config.yaml
moe_layers: [1, 2, 3, 4, 5, 6, 7, 8, 9, 10, 11, 12, 13, 14, 15, 16, 17]
init_std_router: 0.0218
norm_eps: 1e-05
beta1: 0.95
final_lr_fraction: 0.1
Below are experts of layer 12 (counted from 0) of a mixture-of-experts language model. Rows are named router (the router's row for the expert), down (a neuron's output weights, with its number) and show model dimensions 0-159. Each number is 200 + 20 x the weight over its row's rms, rounded and kept within 0 to 999.
After each expert's rows: a language model's description of what the expert responds to. This comes from a sample of Wikipedia text that the model never trained on.

# expert 23
router,200,213,161,222,206,207,175,218,201,220,215,197,203,210,168,172,191,162,184,188,210,217,220,226,208,200,215,221,190,179,171,187,182,218,236,173,186,225,155,196,174,208,203,163,211,172,183,226,184,193,183,241,207,191,214,225,162,186,190,185,182,244,189,175,224,212,164,204,188,256,210,212,213,207,214,203,235,199,189,200,221,207,232,219,215,192,183,234,198,160,209,183,186,205,200,226,169,215,172,202,221,206,194,199,194,189,187,210,162,175,223,178,199,202,188,194,187,213,208,196,209,197,182,195,189,191,201,224,208,184,227,178,181,191,197,221,236,185,203,201,187,198,209,201,199,157,243,191,189,197,179,240,168,182,195,171,205,228,214,203
down1,194,208,149,185,183,184,211,137,190,217,197,199,176,227,200,245,201,170,230,194,189,181,196,181,201,200,220,195,212,226,186,183,195,238,193,170,209,209,211,229,170,204,210,226,208,188,214,193,190,227,220,177,188,219,201,181,235,214,204,208,160,207,170,207,194,216,205,186,206,193,183,202,194,182,223,173,224,203,234,205,215,194,199,245,188,201,156,163,185,221,219,170,194,202,197,167,211,205,189,196,213,188,189,191,215,184,195,238,242,192,192,200,177,206,180,205,197,209,223,215,218,235,226,235,205,180,171,200,178,194,179,205,201,208,221,203,196,174,217,195,202,183,217,225,192,226,166,218,231,208,222,215,166,157,202,177,184,198,202,211
What it handles: Newline tokens ending list items and table rows, including pipe-plus-newline, closing-parenthesis and period-plus-newline, before a dash or pipe.

# expert 13
router,205,198,180,203,202,248,174,218,228,196,190,184,180,190,205,192,179,181,175,208,201,216,190,207,224,197,213,176,233,183,215,202,176,193,233,211,184,262,170,187,200,203,205,181,196,188,187,209,192,187,224,183,202,176,214,220,159,187,184,218,208,218,202,199,199,177,197,180,174,275,206,203,196,211,215,192,193,209,187,211,184,212,209,223,218,219,189,271,193,205,200,201,169,186,219,216,155,185,150,167,212,215,196,193,210,227,209,224,167,173,193,198,183,191,190,200,200,211,214,197,173,227,190,229,193,211,216,201,199,201,232,158,207,193,175,209,234,180,182,203,196,172,196,218,210,183,218,187,183,225,207,227,188,194,188,180,220,220,199,199
down0,199,179,215,209,214,190,191,203,174,189,196,198,213,201,210,187,208,168,185,206,209,175,197,211,209,236,199,180,218,205,204,194,213,242,185,182,187,198,200,191,210,211,200,200,169,199,210,238,179,221,208,162,170,215,192,183,209,141,216,216,217,178,230,178,258,218,229,189,221,211,190,192,204,216,174,180,168,185,214,222,164,181,162,173,194,198,247,223,211,211,183,204,192,220,206,195,166,234,204,224,203,210,206,195,221,199,186,216,211,205,184,196,176,220,227,182,211,178,203,200,187,213,170,200,203,193,200,192,210,201,208,200,212,207,224,182,224,198,214,191,157,229,171,156,233,196,188,202,172,229,194,191,218,234,194,256,167,185,208,219
What it handles: Short interior word pieces after an initial consonant fragment, such as f-ound, Ident-if-ier, d-augh-ter, Constit-ut-ional, Cent-er.

# expert 32
router,183,228,193,245,214,193,179,245,215,233,209,211,190,193,170,169,209,186,220,226,201,193,200,184,182,217,204,185,217,184,207,190,180,234,220,197,181,241,184,189,180,207,220,183,192,210,215,197,223,168,200,199,210,201,196,224,127,163,204,191,220,217,187,190,212,201,206,204,198,239,196,239,201,180,207,208,200,213,188,194,196,183,222,205,207,193,204,270,179,188,205,191,184,174,235,189,189,215,135,190,202,231,209,187,189,200,213,213,174,163,216,195,200,184,159,182,210,183,214,200,200,209,200,219,199,211,193,201,180,176,204,194,195,228,212,220,214,180,191,187,200,167,202,198,198,184,224,220,173,185,174,194,167,175,201,187,210,228,212,217
down0,186,224,254,246,199,194,243,201,216,189,208,191,190,183,183,217,175,200,186,186,222,190,190,228,179,211,184,209,206,207,186,239,179,171,216,191,231,176,208,199,205,194,198,203,200,218,188,175,222,202,175,191,190,233,210,193,189,205,178,182,140,221,188,203,175,233,177,188,194,244,204,180,167,206,228,180,196,157,219,217,206,212,231,207,192,205,170,166,196,159,208,175,160,210,220,232,226,232,219,184,195,206,183,182,187,208,216,208,196,169,207,227,211,214,217,212,173,187,199,192,241,185,218,203,204,198,189,206,199,197,177,189,197,199,174,193,217,219,234,178,195,203,214,175,209,228,212,186,177,198,205,190,215,220,166,172,216,193,224,210
What it handles: Base verbs and verb pieces following to, would, not or can, as in to return, to develop, did not qualify, ensure.

# expert 22
router,231,224,183,213,207,197,186,234,242,237,215,176,188,215,201,155,189,192,203,196,221,217,200,197,202,225,192,230,207,171,212,212,180,187,236,168,184,224,176,179,181,228,178,186,190,192,209,209,181,203,205,217,210,214,213,189,132,142,205,177,210,223,189,204,166,213,189,196,220,236,228,206,204,200,199,198,203,179,199,197,192,216,225,203,194,195,182,249,190,196,177,193,194,186,215,214,196,215,164,187,207,225,215,174,171,199,188,216,197,168,240,168,210,206,178,194,205,192,226,204,210,208,209,216,210,203,187,231,200,171,212,196,209,192,190,215,240,184,175,202,202,179,207,221,204,176,229,202,179,184,180,208,157,177,197,163,208,205,231,188
down6,188,173,208,203,188,184,198,231,184,188,189,220,185,208,178,234,202,161,189,209,200,218,204,236,220,201,245,186,187,212,209,197,226,214,197,207,214,185,173,176,224,206,207,176,187,202,194,193,176,184,230,194,177,206,240,204,216,207,208,210,185,218,203,210,211,209,175,231,194,197,173,235,173,206,214,201,224,210,157,150,215,185,171,193,168,186,185,219,183,215,210,218,198,220,225,182,214,201,207,178,211,179,183,206,235,193,179,212,194,226,174,214,187,224,195,200,194,181,209,195,189,167,178,185,171,189,181,205,228,224,224,224,166,245,240,169,167,196,181,195,183,232,205,219,148,188,223,202,200,245,214,217,187,205,217,191,219,206,203,203
What it handles: Prepositions and linkers like with, through, including, after, In, plus verb endings -s and -es (show-s, contain-s, remov-es).

# expert 33
router,187,242,191,212,198,204,175,224,215,204,190,203,224,209,208,186,200,215,188,208,214,227,219,201,209,183,198,213,209,161,215,194,170,199,232,165,196,225,172,179,167,211,198,191,177,184,190,207,191,169,206,218,211,209,222,201,144,162,162,172,198,257,193,176,188,191,171,220,212,249,213,218,199,200,197,201,208,209,178,199,198,203,219,207,212,188,193,253,194,190,192,193,164,186,212,198,182,218,177,201,206,209,228,222,190,197,190,198,183,185,220,170,198,182,175,215,188,172,200,210,234,200,188,226,193,213,195,223,220,183,203,176,171,187,208,224,206,200,200,173,216,164,199,192,194,196,211,194,176,235,162,232,199,175,189,164,228,214,245,218
down1,164,179,205,214,179,192,166,195,232,213,215,191,148,226,193,176,202,236,211,208,214,184,203,177,224,193,235,182,204,220,223,199,230,196,188,227,196,245,189,246,190,195,222,246,205,196,193,179,214,206,183,213,209,202,197,197,201,186,170,203,190,193,212,190,173,200,227,197,198,183,213,211,233,194,187,185,221,210,205,178,223,222,228,182,193,224,194,214,180,191,211,181,190,238,217,222,239,241,188,203,200,198,185,191,178,206,178,177,211,200,228,198,217,155,200,177,216,219,218,187,206,205,167,201,225,186,194,201,162,208,185,208,195,174,208,200,194,195,214,199,198,161,224,176,188,188,204,169,185,235,151,172,213,231,178,200,180,217,173,212
What it handles: Conjunctions, commas, ampersands, slashes and parentheses joining names, e.g. author citations "Dall & Bartsch", "Harland & Wolff", "(eds.)".

# expert 11
router,200,235,182,192,199,235,214,224,183,198,193,183,165,206,199,176,188,195,188,199,228,220,195,210,208,213,198,219,218,187,229,224,184,211,237,209,183,237,199,214,196,217,185,188,147,181,221,190,185,196,218,198,209,206,180,182,170,179,232,204,197,215,225,223,176,194,172,194,203,202,205,213,218,182,197,185,226,202,188,200,219,209,203,229,201,186,183,293,176,162,212,216,180,167,222,176,183,188,173,210,225,208,210,185,184,209,208,187,163,168,210,172,221,196,191,185,202,199,213,208,203,218,199,233,178,199,216,213,192,174,203,225,198,203,218,232,230,177,204,189,191,171,207,211,189,174,196,210,193,211,191,200,206,174,191,150,217,212,228,166
down6,157,180,218,190,199,209,222,180,188,231,222,213,197,197,232,209,207,208,197,210,188,194,240,213,195,192,174,195,191,199,231,196,200,163,211,231,237,192,221,163,192,186,164,216,230,197,180,208,180,224,191,185,190,171,230,197,197,238,181,183,216,172,214,199,215,193,181,181,207,193,160,208,169,185,201,192,195,188,199,184,203,205,225,182,208,205,180,223,251,222,203,194,230,218,190,174,216,156,173,219,221,174,204,178,190,158,211,190,197,174,191,216,189,189,188,163,208,224,224,189,242,196,192,190,183,200,216,182,223,217,203,219,235,196,200,197,155,206,182,184,224,194,214,201,238,215,217,210,225,201,221,183,167,204,220,204,173,215,193,227
What it handles: Single-letter word starts like lowercase p, capital S, sh, Kh, Q, often after the or a pipe: power, positive, Sujoy, Sport.

# expert 47
router,195,187,185,227,206,233,172,194,188,219,201,221,184,191,179,186,218,184,201,188,181,214,208,258,230,212,202,218,198,208,218,211,179,206,201,180,191,213,174,190,184,217,195,159,164,177,209,204,178,193,205,201,187,182,212,226,137,163,206,199,194,241,169,189,220,222,193,230,182,218,200,205,217,202,210,203,222,208,199,215,195,187,240,195,207,218,203,272,205,213,183,185,204,204,219,168,178,221,156,197,221,209,215,213,197,215,176,196,181,163,191,188,211,175,177,211,178,219,205,223,228,211,165,197,184,197,196,234,190,193,223,165,208,216,176,212,226,200,165,211,216,203,205,215,193,184,209,209,198,197,186,234,179,199,179,162,211,195,220,193
down6,183,211,210,170,190,207,170,205,161,192,211,221,191,220,194,195,174,209,184,189,227,209,218,204,145,247,176,209,197,184,232,201,191,193,210,179,221,182,235,213,186,221,232,202,218,225,219,208,213,206,220,206,162,187,229,213,200,216,159,222,211,186,220,168,183,198,191,213,196,240,200,208,175,193,220,239,202,187,169,197,242,200,210,195,212,201,163,178,204,213,188,214,187,218,205,188,184,184,179,198,210,161,248,203,182,189,205,183,182,215,206,215,205,210,186,202,207,169,213,211,199,203,234,169,173,169,210,189,200,201,214,202,199,198,160,217,196,226,187,217,205,171,218,183,194,187,180,186,239,195,162,189,225,222,187,217,245,206,181,188
What it handles: Initial consonant pieces of lowercase words, mostly m, b, r, sc, pl, cl, gr, after the or a: mention, board, rising, scheduled.

# expert 15
router,174,234,171,229,178,206,209,215,205,219,158,217,204,198,178,223,202,180,188,191,217,214,212,226,243,242,211,197,189,172,206,209,187,192,211,197,190,223,175,231,201,197,189,190,177,209,178,208,202,173,208,232,194,201,236,227,173,178,191,167,196,225,196,201,192,194,204,213,214,224,202,204,205,196,202,189,224,202,205,184,175,220,242,216,233,190,187,293,187,184,221,208,187,183,182,216,197,204,170,208,204,198,222,185,212,188,209,198,186,164,217,162,191,168,171,203,195,226,196,191,209,208,233,203,221,199,192,206,203,184,218,192,189,205,227,191,201,165,204,190,191,182,184,201,190,176,222,207,179,219,158,245,180,171,186,176,189,190,193,187
down6,211,198,186,172,194,226,221,210,210,250,181,179,184,205,198,226,216,215,195,178,174,209,144,211,239,173,189,180,199,193,236,196,185,181,189,204,194,200,209,224,224,225,202,203,207,168,192,191,182,170,205,229,228,183,217,187,217,186,206,237,248,160,204,186,191,204,197,242,216,181,224,166,218,180,223,201,168,197,232,175,212,185,189,204,213,194,203,203,218,255,196,211,216,194,203,176,199,226,238,211,214,203,199,182,214,225,207,176,227,196,183,209,193,207,230,187,206,181,200,178,232,215,197,193,214,199,180,150,195,208,204,196,180,195,186,191,209,190,193,182,163,197,228,176,206,219,181,203,193,178,215,197,164,190,210,197,155,185,197,203
What it handles: Opening syllables of proper names, often capitalized and space-led (Nor, Har, Char, Thom) or the letter after a capital (U-l-f, B-ul-garian).

# expert 44
router,204,219,170,235,198,216,203,189,201,192,183,216,178,195,187,155,219,183,189,189,200,209,204,242,203,203,225,211,193,178,198,223,199,209,228,194,206,228,204,170,216,241,184,202,165,193,211,222,180,198,188,225,199,208,207,203,137,165,193,184,179,241,181,207,194,209,192,226,208,257,187,200,214,199,212,188,214,189,190,217,200,209,199,206,203,176,202,255,182,210,206,211,172,205,200,206,184,231,165,219,236,224,158,193,192,194,182,193,183,179,224,187,172,192,156,197,218,203,225,201,205,204,187,206,206,171,209,207,187,197,238,227,179,182,218,228,205,193,173,185,206,187,205,214,199,173,208,181,211,193,198,196,171,188,177,153,197,223,240,188
down6,162,210,186,251,182,212,198,175,226,209,207,199,208,190,161,189,173,217,191,225,188,224,176,183,178,200,191,187,198,220,203,160,230,205,200,214,180,230,198,214,232,189,199,201,182,204,210,194,223,198,199,173,200,191,167,183,202,212,185,204,214,174,207,207,178,219,223,188,201,213,219,215,198,202,177,168,208,196,183,192,180,176,204,215,206,220,236,173,195,191,177,202,227,197,203,215,212,186,256,182,188,210,215,194,202,208,211,229,211,181,170,206,191,219,211,222,203,168,246,215,192,196,181,237,247,202,153,174,198,198,175,245,194,195,203,224,223,209,157,206,199,200,205,160,215,206,225,167,180,207,187,217,182,219,227,184,224,185,166,188
What it handles: Plural suffixes -s, -es, -ers, -ies, -ions completing nouns in prose (films, processes, stories, models), plus people, members, years.

# expert 25
router,198,211,193,211,214,226,187,209,207,208,201,241,215,217,194,166,219,181,186,188,230,217,189,208,193,191,233,203,176,162,226,207,193,202,231,197,187,206,183,152,190,228,181,166,170,201,185,231,179,190,192,214,223,206,221,190,147,186,196,170,205,214,210,182,206,207,212,201,206,220,201,197,207,221,183,174,217,201,222,173,189,182,231,178,207,206,223,284,192,211,187,211,184,191,192,199,175,242,180,193,203,228,172,222,206,207,181,191,175,185,219,158,186,172,175,202,232,179,210,185,198,200,177,202,197,197,201,216,199,174,222,221,177,207,220,218,221,216,193,174,201,214,214,207,212,179,227,205,219,200,159,222,185,180,195,161,200,194,217,201
down6,176,178,192,200,205,197,196,185,189,203,172,184,195,204,177,201,207,222,194,188,199,202,218,215,223,199,172,204,216,215,212,216,202,204,190,122,191,174,212,178,202,232,209,219,200,214,182,187,182,205,135,184,178,214,192,199,207,189,208,197,196,186,220,221,230,180,172,229,216,221,175,192,176,208,220,219,206,209,219,210,184,186,189,193,219,209,191,194,218,184,189,206,213,184,241,207,231,194,211,205,216,242,163,215,229,216,172,180,194,174,232,182,188,181,206,170,260,208,226,225,180,189,191,197,208,208,209,185,212,197,180,209,205,163,191,212,177,209,187,207,192,177,190,170,222,222,171,194,199,189,234,218,241,243,241,208,182,205,210,205
What it handles: Word-initial fragments, chiefly a lone s or S starting a split word (s-ettled, s-outh), plus Mar, res, Fran, ran.